Below are experts of layer 9 (counted from 0) of a mixture-of-experts language model. Rows are named router (the router's row for the expert), down (a neuron's output weights, with its number) and show model dimensions 128-255. Each number is 128 + 32 x the weight over its row's rms, rounded and kept within 0 to 255.
After each expert's rows: "comes before" lists some tokens at least twice as common just after its tokens as in all text. This comes from a sample of Wikipedia text that the model never trained on. Tokens count by the router's weight.

# expert 5
router [144  86 141 121 178 102 102 157 130 112 155  87 114 139 146 115 124 128 165 186 101 145 107 120 109 167 201 175 116 134 129 100 108 113 138 180  79 135  66 160 136 165 103 150  80  82 119 153 150 140 144 166 127 153 161 158 133 127 149 165 137 174 122 130 190 120 159  95 124 144 129 138 129 174 153 126 107 152 190 157 114  71  88 104 145 139 162 138 191 133 113 125 103 184 161 155 110 132 109 161 108 120 184 105  89  76 176 189 141 133  94 144 153 169 153 137 110 156 180 101 137 186 150 155 104 162 156 131]
down0 [139 104 158 121 143 134 138 143 152 111 129  80  34 149 111  88 125 130 125 104 182 119 118 141 141  61  56 137 111 114 150 108 148 132 104 145 110 169 183 115 108 127 130 146 135 158 153 123 149 185 120 162 158 128 127  94 168  90 130 115 124  88 146  91 123 128 161 133 116  97 170  85  68  64  84 155  87 186  75 152 158 122  89 140 149 218  94 137  66 111 113 162 154 162 127 128 137 137 159  82 142 139 178  99 103 173 124 143 154 149 141 140 101 162 139 129 108 124 141 131 138 182 140 157 126 148 134 165]
down1 [139  95 115 153 143 133 113 111 149 123 149 115  88 134 166  74 164 145 191 176 111 179 110  88 106 127 170 154 147  95 136 148 132 157 133 153 104 120 229  80 144 113 158 103 146 120  57 151 132 169 197 180  87 155 189 159  98 124 123 166 131  81 118 139 143 143 164  84  72 107 180 112 120 126  97 162 102 110 127 160 147 121 179 153 111  79 141 157 106 155 105 159 157 109 126  82 155  66  95 137 126 153 149 121 155 169 128 137 158  54  99  86  98 134 142  65 120 166 138 107  83 109 108  97  90 164 122 117]
down2 [132  56 151 106 131 178 161 118 152 133 157 108 125 128 169  98 107 149 115 133 167 105 202 142  58 111 132  83 138 131 116 118 106  96  98  83 161 126 121 137 159 132 127 118 225 103 150 144 137 163 138 162 104 131 129 138  85 148 135 103  93 110 161  93 137  76 141  72 114 110 106 154 196 139 156 140 150 123  54  50 153 150 150  96  61 105 135 168 139 103 118 128 128  99 138 149  86 163 156 187 153  75 158 166 137 135 134  84 113 121 195 125 107 163 158  91 163  50 158  82  89 139 114 114 122 121 103  95]
down3 [119 160 124 137 100  90 144  72 186 137 136  49 121 162 183 126 208 100  93 124  83 113  80 149 154 157 152 127 193 145  86 185 150 128 158 131 103 173 112 168 171 105 176 121 118 100  36 206 159 124 130 171 123 153 163 130 100 167 157 132 102 139 124  79 132 105 146 112  85 156 139 147 185 133 126 124 141 104 145 207 131 107 116 108  87  87 137 150 102  87 186 151 198 153 145 138 109 147 111  97  85 109 130 178 144 131  35  82 142 115 124 168 152 109  88 139 192 192 140 168 109 176 165 113  36  71 170 100]
down4 [ 96 184 134 138 142  83 146 125 140 127 131  98 106 105 112 160  90 100 144 115 153 124  43 178 187 104  92 103 143 180 136 115 151 153 113 137 107 158 130 131 118  75 173 165 107 179 137 131 102 101  73  92 146 186 102 149 153  93 157 122 202 117  93 122 141 101 109 124  41 105 143 116 108 108 106  77 138 111  80 152  93 172 114 121 129 167  84 141 153 138 140 131 140  63  88 196 140  62  94 155 114  86 128 130 156 131  97 152 143 143 142  93  78 140 137  83 169 123 171 147 131 136 130 122  98 171 113 124]
down5 [154 124 138 127  74  75  95 143 141 121 126 163 117 168 138 138 110 114 170 128 168 124 152 147  85 105 136  97 154 210 131 152 131 143  86 114 144 141 156 111  73 119 146 119 154 106 128 112 134 165 153 133 101 189 165 124 180 110  57 111 105 125 130 143 168 143  48 135 167 147 125 111 174 158 125  81 177 180  98 134 123 161 126  90  81 128  69  89 136 131 149 100 115 163  99 109 109 116 159 132 136  66 145 167 145  85 137 112 207 138 166 173  80 158  69 136 110 109 144 113  66 123 128 137 102 159 150 109]
comes before: " |", ":", "–", ",", ".", "\n"

# expert 11
router [173 186 170 159 131 108  84 183 177 121  54 170 145 170 128 110  94 110 147 111  19 143 120 134 115 148 121 130  72 118 115 155  93  96 142 128 108 118 146 131  74 133 109 114 146 114 135  90 123 190 150 149 116 171  67 124  99 145 149  99  92 122 136 123 132 142 108 137 165 129 103 137  93 142 118 107  88 143  83 142  82 104 102 164 162 113 118  76  88 148 133 146 143 114 166  79 170 125 152  88 102  65 114 158 132 125  88 105 123 168 123 107 155 129 114 119 141  88 121 163 163 218 171 167 124 144 115 180]
down0 [105 161  85 129 201  73 100 143 149 147 124 142 126  82 115 162 109 180  73 113 101 160 166 102 151 164 105  70 193 160 173 105 175 116  96 139 100  70 109 161 113 135 120 186  65 112 121 146 126 146 128 137  58 131 153 166 127 114 110 167 116 144 168 114 106 114 143  84 159 148 121  78 109 117 185 122 152  69 108 141 157  93 136 119 101 140 142 137  75 103 143 147 167  92 148 130 142  89 146 179 142 140  89 107 129 170 112 125 155 181 105 102 151  83  80 114 181 105 133 111  95 126 181 130 166 127 145 129]
down1 [114 104 100 171 132 117 171 133 118 122 178 144 105 181 103  96 116 168 128 106 142  56 107  78 171 160 108  92 118 141 112 101  84  72 128  76 178 122 159 149 116 179  96  68 133 169  53  79 164 151 137 114 129 187 162 179 151 113 115 126  96 116 104 161 132 122  69 131 168 153 141 124 151 140 145 123 107 139 156 177 177 136 113  88 141 178 140 129 174 150 109 116 117 112  76 165 132 154 132 123 120 154 118 195 150 110 211 105 115 148  87  96 120 133 129 123 142 219 104  98 148 127 102 129  95 133 152 150]
down2 [112 131 152  60 124 169  67 149  85  90  78 144 121 147 120 129  97  98 114 193  68  76 170 111 141 113 130 113  95 148  98 162  84 165 145 148 110 155 101 186 153 110 149 124 102  69  90 145 161 239 107 132  79 109 134 112  83 127 111 158 111 162 125 155 126 144 134  98 122  84 123 140  70 140  70 131 142 108 163 124  89 139 176 128 168  99 148 134  86 138  97 161 140 127 128 218 121  87 126 177 153  85 157 136  37 150 125 130 122 115 125 115 109 149 122 188 137 112 154  83 140  93 138 119 105  88 106 130]
down3 [ 84 119 111 122  24 144 144 154 116 133 178  94 137 154  41 108  37 147 173 122  95  97 110  94 175 115 197 152 122 133 114 143  28 134 143 154 140 128 174  85 143 109 123 155  98 169 155 109 110 184 106 110 101 115 103 147 101  98 105 145 136  73 157 103  80 124 114 109  59 151 159  75 114 112  94 140 131  89 188 123 101 138 136 170  94 125 140 135 213 132 185 124 165 130 149  87 141 144 150  69 131 141 117 190  98 108  86 136  70 110 164 127 116 169  83 126 127 126 138 155 115  62 160 111 118 137 167  82]
down4 [146 114 164 155 208 165 134  75 143 148 136  90 103  94 137  88  79 101 145 151 126 149 141 114 132  98 108 132 123  95 106 106 152 145 195 153 119 132 126 131  70 152 151 150 108 108  41  96 140 175 152  80 190  76 138 122 138 137 105  77 179 123 126 166 179 102 135 137  96  96 120 148 144 143 100 161 144 134 128 136 160 158 133 183 191 118 167 108  74  97 138  88 130 171 115 103 164 113 142 156 169  83 142 145 113  66  78  98 162 159 125 145 135 122 144 140 126  89 150 149  71 169 113 130 128 143  96 136]
down5 [146 132 116 151 150 133 166 107 196 120 173 155 102 116 129 177 135  55 141  80 150 179 120 125  79 182 166 127 129 144 153 133  88 154  84 102  85  91 128 134 139 122 122 120  91 127  97 126 115 219 119 194 106 137 131 119 136  91 164 137 110 169 133 126 189 136 126 181 111 103 143 156 127 101 129  93  93 109  93 137 134 154  67 122 116 128 132  97 185 160 169 109 113 128 138  96 125 177  94 118 132 157 140 121 171 144  80  70 126  95  55 113 159 146 133  71 182 137 103 104 120  89 149 176 174 110 144  60]
comes before: " the", " a", " an", " he", " his", " which"

# expert 10
router [104 157  95  99  89 156 129 108 136 122 192  70  82 101 108 106 137 148 136  93 134 123 142  99 134 123 110 172 136 221 175 158 117 168 141 112  67 108 178 108 157 104 132 115 144 134 126 133 104 119 105 104 210 152 103  93 136 119 143  59 100 136 106 186 112  65  82 132 135 153 168 136 127 135 153 161 169 119 112 105 183 197 131 130  99 132 110 113 117  89 110 141 110 149  62 138 114 131  69 139 139 126 144 109 167 125 156  83 163 135 138 136  98 196 146 147 135  95 116  89 108 130 127 122  96 177 113 112]
down0 [ 83 147 101  86 181 105 114 134  88  67 104 153 142 151 111 130  98 116 146  92 119  89 100 120 171 199 143  95  80 122 144 138 119 108 168  98 139 101 159  68  99 155 125 136 117 175 150 133 101 115 116 179 113 154  80 125 174 120 187 140 103  96 105 110 118 112 131 145 115 142 145 201 140 100  80 132 147 185 100 152 141  95 210 139 114 100 187 133 129  94 146  81 125 109 123 146  94 194 130 128 139 166 116  78 136 163 118 154  71 173 166 182 119 153 100  96 153 132 152 169 138 123 154 164 120 157 130  93]
down1 [123  87  87 151 141 112 163 144 132 124 130 101 106 146 160  86 155 137 127  93 100 106 175  90 169 114 136 156 170 196  74 161 143 110 134 117 158  70 135 136 108 125 131 122  90 106 135  98  89 142 132 160  99 170 139 181  91 101 101 103   7 227 101 109 128 101 161 136 155 110 162 123 159 123 135 181  69  94 133 154  71 153 120 164  73 154 107 134 100 125 122 162 134 151 184 158  28 109  90 146 180 117 133 129 131 129 142 126 112  66 159 113 136 134 119 145 113  95 148  90 115 140 131 181 145 134 107  71]
down2 [122 158  90  55 143  92 152 117 148 113  81 147 115 151 132  85 134 173  48 147 119  92 126 159 138 148 158  87 150 136 141 174  83 142 146 149  79 129 109  83 150 138 156 117 114 176 172 101 103 163 113 135 118  84  67  92 108 162  90 103 116 126  65  75 117 114 121 177 116 129 109  86  79 141 133 127 174  93 125 134 136 147  95 166  77 115  82 142  76  93 131  78  84 153 120  96 158 104  87 161 134  74 195 139 106  98 137 106 145 115 155 124 147 142  53 135  97 131 181 146 157 116 158 103  86 149 179  82]
down3 [130 177 150 102 155 133 139 165 119 152 103 118 113 179 118 122 166  49 105 137 121  89 100 132 135 119  87 198 106 154 145 113 159 154 147 121  91 112  89  77  66 101  87 111 128  78 156 118 140 114 109  86 115 154 167 154 114 134 135 146 112 127 130 111  86 120 172 144 126  86 135 121 162 105 137 127 144 123 204 128 146 118  44 148 106 127 133 179 103 148 175 140 135 103 147 128 145  94 129 164 113  68 150  97 106  98  94  96 155 122 100 130 126 101 141  88 192 130 116 150  76 181 131 135 117  71 152 105]
down4 [145 128 168 154  96 104 163 132 111 132 134  61 135 121 158 148  93 139 159 212  94 145 107 153 121 125  86 179 161 197  94 177 111 120 120  63 138 149 161  88 138 115 105 172 127 219 123  54 121  89 118 206 135  99 142 165  54 140 131 165 116 130  81 117 125 121 139 178 147  92 114  97 141 144 144 146 123 159 103 163 127 144  98 101 148 138 102 117 126 168 114 181 200  83 144 111  96 153 170 120 156  86  81  77  78 160 149 163 120 136 114 128 169  68  94 100 176  86 204 161 185 105 155 119 115 187 173 138]
down5 [160 116 127 143 156 128 147 190 168  78 101 154 134 105 120 102 159 141  96  87 108 156 117 143 132  78 100 132 175 103 136 134 218  75 120 130 163 123 130 141 145 128 188  88 112 148 155 126  90 111 115 161 163 136 153 148 122 124 125 132 177 191 106 114 126 181  87 162  91  74 156 160 143  87 160 157 124 179 142 103 150 133 146  87 114 114  92 162 158 130  59 101 153 120 120 126  77  94 150  86 140  80 121 138 131 154  78 156 133 154 143 106 100 139 113 137 224 153 144 132 152 208 107 150  99 101 168 132]
comes before: " |", ".", "%", " |\n", ")", "0"

# expert 6
router [125 130  88 112 157 111 109 159 146 125 136 151 134 114 155 103 114 125 138 126  64 117 157  98 120 126 151 126 115 118 100 125 183  95  82 113 146 128 125 158 102 122  96 138 120  91 180  99 134 151 157 127 151 157  41 145 159 156 140  77  86 123 142 125 145 191 130 199 120 124 167 110  82 107  84 124  97 148 171 141 196 101  97 102 115  95 106 108  95  99 146 164 141 206 138 143  97 178 165 151 118 113 192  98 116 136 153 135 140 104 135 139 122 148 121 151  78 160 137 106 146  16  79 122 165 106 145 149]
down0 [109 149 132 109 190  99 161 115 124 186 123  89 190  89 130 114 132 154  88 133  81 130  89 182  78 115 109 106 140 151 105 119  87 126 121 105 151 137 175 146 193 131 143  96  69 111 130  87 181 113 108 134  82 102 163 106 129  96 165 165 101 155 179 164 188 104 118 141 133 123  65 134  97 142 159 140 143  76  84 100  66  83 128 134  99 113 156 147 110  83 132 109  94 114 161 135 130 125 179 149 103 109 109 178  96 108 142 174 128 118 114 167 166 183 135 112 119 159  91 146 190 103  84  78 126 184  96  93]
down1 [129 169  76 123 173 149 126 156 145 139  99 140  61 114 183 135 145 135 151  99 167 135  70 106 102 102 102 140  89  90  91 154 109 130 109 147 157 142 113 109 134 143 147 123 111 162  71 119  79 152 116 198 152 138 121 153 198 165 151 131 151 108  96 121 113 145 109 172 115 140 141 140 173 138 180 169 101  90 118 102 147  95 126 112 135 130 116 151  95  88 176  82 131 138 169 141 133 125 119 107 116 125 156 115  96  67 112 180 155 128  98 169  77 100 133 173 144 110 157 117 114 125 114 165 175 147 125 146]
down2 [150  93  65 153 119  93 115 130 182 110 148  90 105 154 116 112 102 158 120 143 139 217 133 168 128 153 144 112 103 122 120 111 195 109  95  85 140  45  89 112 157 141 117 101  97 108 164 121 120 130 183 163 170 129 126 157 166  94 122 189 121 140 115 134 174 125 157 134 103 177 117 176 148  88 144 121 127 149 160  88 119 151 117 118  85 205 119 116 171 146 174 161 188 153 106 118  98 130 123 119 101  70 122 122 163 103  99 122  92  93 180  70 160 111 118 171 146  96 176 123 112 141 129 134 167 110 131 153]
down3 [153  66 150 131 172 105 145 140 145 123 102 146  81 120 114 202 120  72 184 154 128 118  73  99 204 123 107 120  86 128 154 100  76 107 212 157 143 129 148  93 154  95 137 169  67 104 173 148 128 110 145 137 162 102 158 133 157 182 169 138 144 137 114 178 117 137 221  71 148 135 125 121 113 100 108 121  68 148 143 134 159 130 125 140 175 114 127 125 163 127 140 154 138 136 177 140 151 126 135 113 177 117 172 123 142 156 102 151 211 117 144 182  77  43 128 120 155  72 167 151 129 152 118  90  81  97 109 155]
down4 [144 131 115 108 189 116 143  43 141 176  69 116 131  99 190 151 125  53 139 143 181 142 174 107  99  94 103 168 133 115 149  91 115 118 100 156 140 164 115 164 128  98 127 147  61  97 116 128 102 119 149 127 149 138 131 128 105 133 105 126  68 149 117 128  89 151 125  83  83  82 128 122 186 140 141 154 151 103 105 106 132 207  85 187 126  70 167 130 140 186 142 109 113 103 114 159 109 134  94  95 100 102 175 152  71 103 157 107 146 110 113 129 125 172 149  92  93 144 133 139 184 119 104 100 173 109 104  93]
down5 [132 135  88  82 132  94  81 115 165 122  82  99 111  70 118 105 146 123 109 110 102  80 119  93 133  91 139 176  64 118 119 117 135  87 117 116 119  63 120 109 146 139 157 136 142  99 119 103 137  92 163 163 102 165  82 120 119  97 150 161 100 174 103 118 131  80  88 112  66 129 112 148 172 118 160 134  84  84 113 158 131 111 114 135 128 129 146 161 164 118 156 124 101  84  78 107 135 173 173  47 149 190 137 160 153  89 173 179 132 132 114 176  98 158 161 107 189 139 124  79 177 198 123 153 159 169 108 152]
comes before: "1", "0", "2", "3", "4", "201"

# expert 2
router [117  60 122 183 207 154 137 170  79  83 119 173 123 120 148 186 109 106  77 177  98 116  87 149 119 128 123 123 173 110 124 134 107 108  85 105 153 135 105 143 159 178 146 153  76 146 115 130 148 105 125 151 100  79  67 163  74  94 105  72 101 107 137 114 148 186 161 137 114 201  53  83 139 140 121 107 164 105 124  93 125 156 124  93 122 144 141  88 199 150  53 161 180 137 135 202 185  96  86 139 147 173  96 143 178 138 114 130 101 107  86 121 136  73 144 114 100 119  78 177 126  61 179 147 128 183  86  95]
down0 [ 47  97  88 145 113  97 127 128  68 134 145 107 128 135 135 130 117 120 117 137 143 135  94 158 121 116 107 163 195 162 123 120 128 157 159 109  78 104 122 145 168 106 127  79 110 164  89  91 137  66 139 136 121 143  94 124 151 127 166 132 122  94 145 151 111 117 179 162  64 134 104 129  66  94 149 167 144 137 114 115 159 137 116 105 124 194  89  71 141 107 132 176 131 138 113 111 100 109  97 103  94 155  97 122 121 137  94 115 125 144  57 165 122 138 116 179 100 155  97 123  34 202  89 100 162 113 158 123]
down1 [110 164  63 110 142  84 120 135 113 130 164 137 176  51 144  79 109 199  91  76 122 103 164 202 144 126 142 140 142  98 108  89 101  66 130 118 153 112 116 114 128 176 122 123 145  72 125 133 160 138 156  82 194 109 140  97 126 144  77 100 100  92 100  77 151 110 158 150 156 155  94 169 155 139 114  93 113 136  81 123 105 180 131 154 103  84 189  99  88 120 152 175  94 135  12 105 107 113 126 162 164 143  73 135 162  99 141 101  82  83 159 152 149 125 169 130 161 173 124  92 136 111  86 143 149 106 160 114]
down2 [101 154 100 124  61 102 175 141 148  76 143 169 153 114 151  82  92 102  95 100 105 129  75 138 110  94 138 132  99 126 111 199 175 137 116 161 125 128 174 133 103 142 166  97 117 136  86 108 151 153 124 123 171  93  50 107  98 212 121 103 151  89 115 128  88 157  97  94 141 163 109 140 100  95 142 166  71  71  77 146 131  95 120  81  66 118 179 122 119 132  96  88 166 162  72 122 103  68 124 106 104 148  99 118 101  77 149  89 171 101 141 103 197  73 141  98 123 146 131 145 115 117 149 176 143 127 113 136]
down3 [102  88 108 142 171 110 180 116  80 103 101 133 100 135 184 121 121 122  59 100 175 118 113 113 177 150 140 168 155 152 139 151 120 103  75  79 140  92 117 179 108 117 148  66 107 151 141  75 126 160 140 149 124 127 133 155  68 112 129 124  79 155 169 177 121  92 102 157  92 189 151 130 147 114 161 109 126 151 155 160 126 127 108 129  95  97  65 109 167 130 143  74 133  97 105 141 132 106 132 119 186 147 111 178 198 169 183 196 112 122 114 111 139 132 119 188 113 102  87  94 119 118 138 141 104 122 186  53]
down4 [100  67 170  91 165 112  82 188  83 163  87  77  98 124 118 156 108 117 113 146  80  71 173 180 182 156 138 130 148 121 135 177 123 103 148 142  82 162 166 114 147 208 131 146  93 117 161 121 116 111 102 133 130 179 190 163 144 122 118 107 115  87 148  58 137 111 127  73 100 127 147  92  66 143  77 161 142  94 177  79 180 103 117 137 148 179 131 143 204 151 131 118  82 105  79 132 127 136 128 127 179  76 158 126  96 185 123 147 147  65 114 145 111  82 119  91  55 159 134 121 171 109  91 181 103 100 107 133]
down5 [138 138 173 150 139 148 171 125  31  72 139 171 149 113 100 151 106 104 137  98 155 142 115 136 152 177 161 120 131 100 116 148 161  70  85 126  89 103 142 125 118  88 136 129 113 123  98 109 142 108 100 161 127  56  87 139 127 202 151  89 137 114 133 121 122 110 113  58  77 132 158  62 128 137 157 124 111 103 130 157  53 115 153  84 135  72 130 141 104 154 129  97 150 121 111  59  41 123 203 127 137 105  66 107 191 127 126 114 158  83 164 140  66 131 103 133  77 107 153 163 122 159 183 160 109 180  99 122]
comes before: " of", ",", " and", " in", "ing", "."

# expert 12
router [144  93 149 133 137 113 116  94 114 139  60 120 134 150  98 103 133 200 109 104 143 166 198 163 105 155  69 128  55 147 170  85 149  94 135 141  76 169  85 112 102  97 131 145 113 145 137 154 159 124 134 124  47 116 107  91 136 118 126 111 108  93 149 140 133 111 148 118 126 129  54 158 162 148 102 126 133 123  87 118 103 158 150 157 149 159 103 167  89 132 102 116 118  81 138 112 157 146 191 143 137 141 147  80 127 152 174 152 182 150 151  97 125 111 132 150 141 127 171 170 105 157 149 103 136 150 107 149]
down0 [132  91 129 165 128 129  97 127 186 151 117 153 205 166 145 175 130 129 125 118 140 151 115 133  66 104 126 112 106 100 134 119 183 121 168 150 167 166 114 109 144 147 122 110 132 105  95 116 121 133 140 180 167 127 166 160 116 183 130 192  72 120 140  94 105 126 154  92 110 149 155  92 107 122 156  85 112  94 116 133 137 167 104 137  63 120 157 171 125 132 145 107 142 145 151 114 121 158 102 136 131 158 150 130  87 120 107 155 101 165 138 136 113  93 163 118 132 133 196  96  75 181 123 186 127 108 111 184]
down1 [ 95  84 120 153 180 141  78  70 140 112 167  82 174 105 105 136 152 105 119  69 148  93 106 128 155  79 130 137  93 128 173 116 160 175  76 164 112 129 154 135  90  70 115 138 107  92 127 163  84 113 148 119 128  78 142 113 155 182 139 145 107 164 124 182 183 113 133 128  91 127 152  38 150 146 147 125 150 106 161  76  83 156 169 150 133  90 135  80 127 108 107 138 111 109 107 168  65  95 112 160 159  76  76 101 139 155 208  99 134  78 125 165 103  77 125 146 128 190 165 127 173 103 155 142 127 162 110 142]
down2 [131 199 125 132 163 179 168 138 128  99  94 109 131 146  96 120  63 137 140 110  75 129 104 171 193  64 131  62 117 125 104 144 196 111 122 122  66  71  81 152 125 131 128 173 119  92 171 121 130  82 141 108 105  97 130 173 186 124  98  97 133  88 121 134 150 145 136 157  98 158 105 121 155 106 118 164 136 167 154  98 172 163 158 129  88 160 129 113 108 121 185 119  58 133  95 148 180 127 161 111 148  86  71  88 135 150 212 179 134 126 164  69 123 195 129  96 134 116  96 123 144 111 160 119 158 160 132 135]
down3 [151 198  96  56 110 132  91 117 129 103 128 112  92 178 139 111 163  96  74 100 134 132 165  92 161  80  83  92 103 125 114 197 103 113 126 119  90 145 149  92 118  81  82 115  53 113  76  97 125 162 149 140 101 132  78  43 139 147 120 153 146 156 128  99 134  97 122 106 128 109  96 140 124 127  86 147 139 126 152  95 169 108 105 138 115 127 164 155  78 131 115 128 169 133 127 132 119 143 138 138  59 129 174 114  83 139 123 137 169 145 125  82 103 114 151 118 148 109 178 145 107 150 167 131 144 137 175  56]
down4 [128 166  73 141 169 119 147 180 100 158 145  97  78 125 130 107 137 151 144 163 166 144 132 129 149 106  83 137 133 129 124 127 113 105 112 151 169 106  61 110  71 123 157  89  62 150 113 141 138 126 131  89  90  90 138 115 147  85 170 162 174  91 142 120 100 125 114  85 167 114  59 170 142 166  89 115 122 126 156 180 129 116 155 168 167  96 104  86  84 132  88 107  92  59 179 178 137 100 144 127 161 147 129 166  54 119 200 149 124 136 119 142  84 127 128 142 126 124 135 140 206 127 141 142 129 138 122 121]
down5 [162  91 123  86 164 128 141  97 156 147  59 185 173 134 158 152 132 107 161 138 177 118 137 108 210 171 178 143 121 122 117  81 107 111  93  95 173  57 119 114 106 173  96 155 116 132 104 151 104 146 154 148  81 116 123  99 161 177 148 116 117 151 179 171 155  83 112 179  54 124 166 101 109 137 122 128 120  79 161 194 112  96 116 176  93 151 158 133 143 172  49 145  60 206 144 145 199  98 131 148 117 130 134 114  81 166 118 114  72 132  38  84 111 183 135 129  99 133 119 124 130 135 110 120 132  84 162 127]
comes before: " ", "-", "|", " \"", " —", " L"

# expert 7
router [142 123 165 168 111 127  95 161 110 112 115 127 168 117 134 212 134 109 166 195 118 131 135 161  85 141 141  93 152 138  49 106 168  87 129  92 115 147 104 123 154 172 189 105 127 128 106 135 153 111 118 155 104 110 128 147  73 182 122 149 128 158 100  88 139 155 150  92 157  94 109 142 128 127 162  88 111 107 193  58 159 112 161 183 120 108 124 111  84 189 148  93 133 109  86 130 168 146 204 121  91  61  64 130  92 141 165 131 117 167 118 133 135 137  73 112  85 111 125 132 132 122 109 164 170 128 120 140]
down0 [145 138 121 134  99  93 155 138 134 140 158 122 127  91 183 143 166 112 117 101 149 136 108 110 156 137 191 210 100 127  89  94 122 127 136 105 162 143 190   0 126  60 127  92 115 116 100 179  92  90 107 109 108  98 148 131 120 201 164  82 137  94 148 166 104 112 169 181 144  56 105 135 178 125 183 156 130  77 133 184 105  90 173 147 123  74  99 140 125 131 116 104  78 114  49 124 164 170 172 123 129  90 157 159 135 115 150  74 123 148 130 132 196  97 133 168 105 133  94 152 104 155 100 111 166 142 156 162]
down1 [151 168 163  89 121 154 164 174 125  96 113 122 163 136  80 105 168  95 181 126 128 110 105 114 140 151 158 117  90 108 104  85  81 131  80 120 185 128 118 115 142 195 138  47 113  53 124 111  77 144  96 153 154 136 131 125 163  53  56  60 159 114 140 191 164  81 108 127 143  94 141 142 125 102 151  60 154 152  65 130 135 101  91 111 114 105 107 151 111 106 153  68 101 100 174 147  85 177  92 132 127 130 167 121 153  87 124 108 189 153 123 133 152 156 149 217  93  95 178 104 103 165 144 157 158 176 148 113]
down2 [103 157  93 152 163 139 167 116  66 149 104 123 109 154 157 105 165  98  97 109  76 120 134 156 149 141 108 140 168  86 127 176 109 107 155  84  96 107 118 127 139 104 128 145  97 119  98  91 110 152 160 142 112 130 133  88  78 147 100 140  82 152 135  87 135  48 133 123 111 151 164 188 109 110 107  97 126 149 128 112  99  62 146  95 160 151 109 101 108 180 104 140 125 141 143 147  78  95 190  91 127 114 123 121 130 144 124 103 161 174 114  76 150 108 164  94 173 167 154 171 171 111 160 133 100 119 157 172]
down3 [138 157 178 118 172 108  71  57  83  35 156 100 132 166 152  48 138 180 147 170 104 115 173 106 131 132  76 160 162 128 165 123 150 148 163 106 139 209  79 107 126  78 160 123 176 131 114 110 134  85  94 132 100 111 112 132 192 140 135  94 121 117 145 123 114 142 121  94 105 167 162 133 143  41 124 145 122  95 141 147 129 111 164  93 155 116  88 118 180 145 175 142 120 141 186 134 111 162  69  92 142 177  89 154 121 131 109 146 159 155 143 107 123  77 186 127  90  88 128 101 140  99 139 167 132 108 175 136]
down4 [ 90 136 152 167 176 115 157  86 173 135  84 157 158 152  88  96 114 159 109 101 129 104 176 138 144 101 133 182 141 124 135 120  78 187 149 155  78  91 115  60 107 118 107 128 118 156  84 120 141 125  75 126 119 158 101 158 114 127 132 149 141 172 112 137 117 136 132 114 160 143 117 145 175 153 193 110 137 146  91 111 169 113 120 138  90  93 144 152 103 132 125 154 129 126 161 173  94 179 172 152  84 163 141 123  35 175 122 118 126  72 152 156 126 142 118 121 104 164 166 152 142 106 161 121 105 112 109 141]
down5 [113  94 112  57 117 109 151 122 130 190  78 158 121 106  72 124 133 103 171 141  79 182 133  91  94  95 116 176 159 135 162  31 133 178 112 114 144 123  96 183 154 148 145 100 159 112 114 130 116  83 157 130 134 122  78 149 141 135  89 168 102 183 113 122 153 103 137 156 166  99 119  89 147 130 107 157 192 118 103 149 174 132  84  95 118 150 109 142 140 150 139  94 162 205 159 134  77 149 136 135  75 154 100 107 125 166 130  68 160 124 104 142 201 131 103  74 123 120  66 155 176 134 125 118 119 117  90 125]
comes before: "|", "-", " to", " in", " the", " by"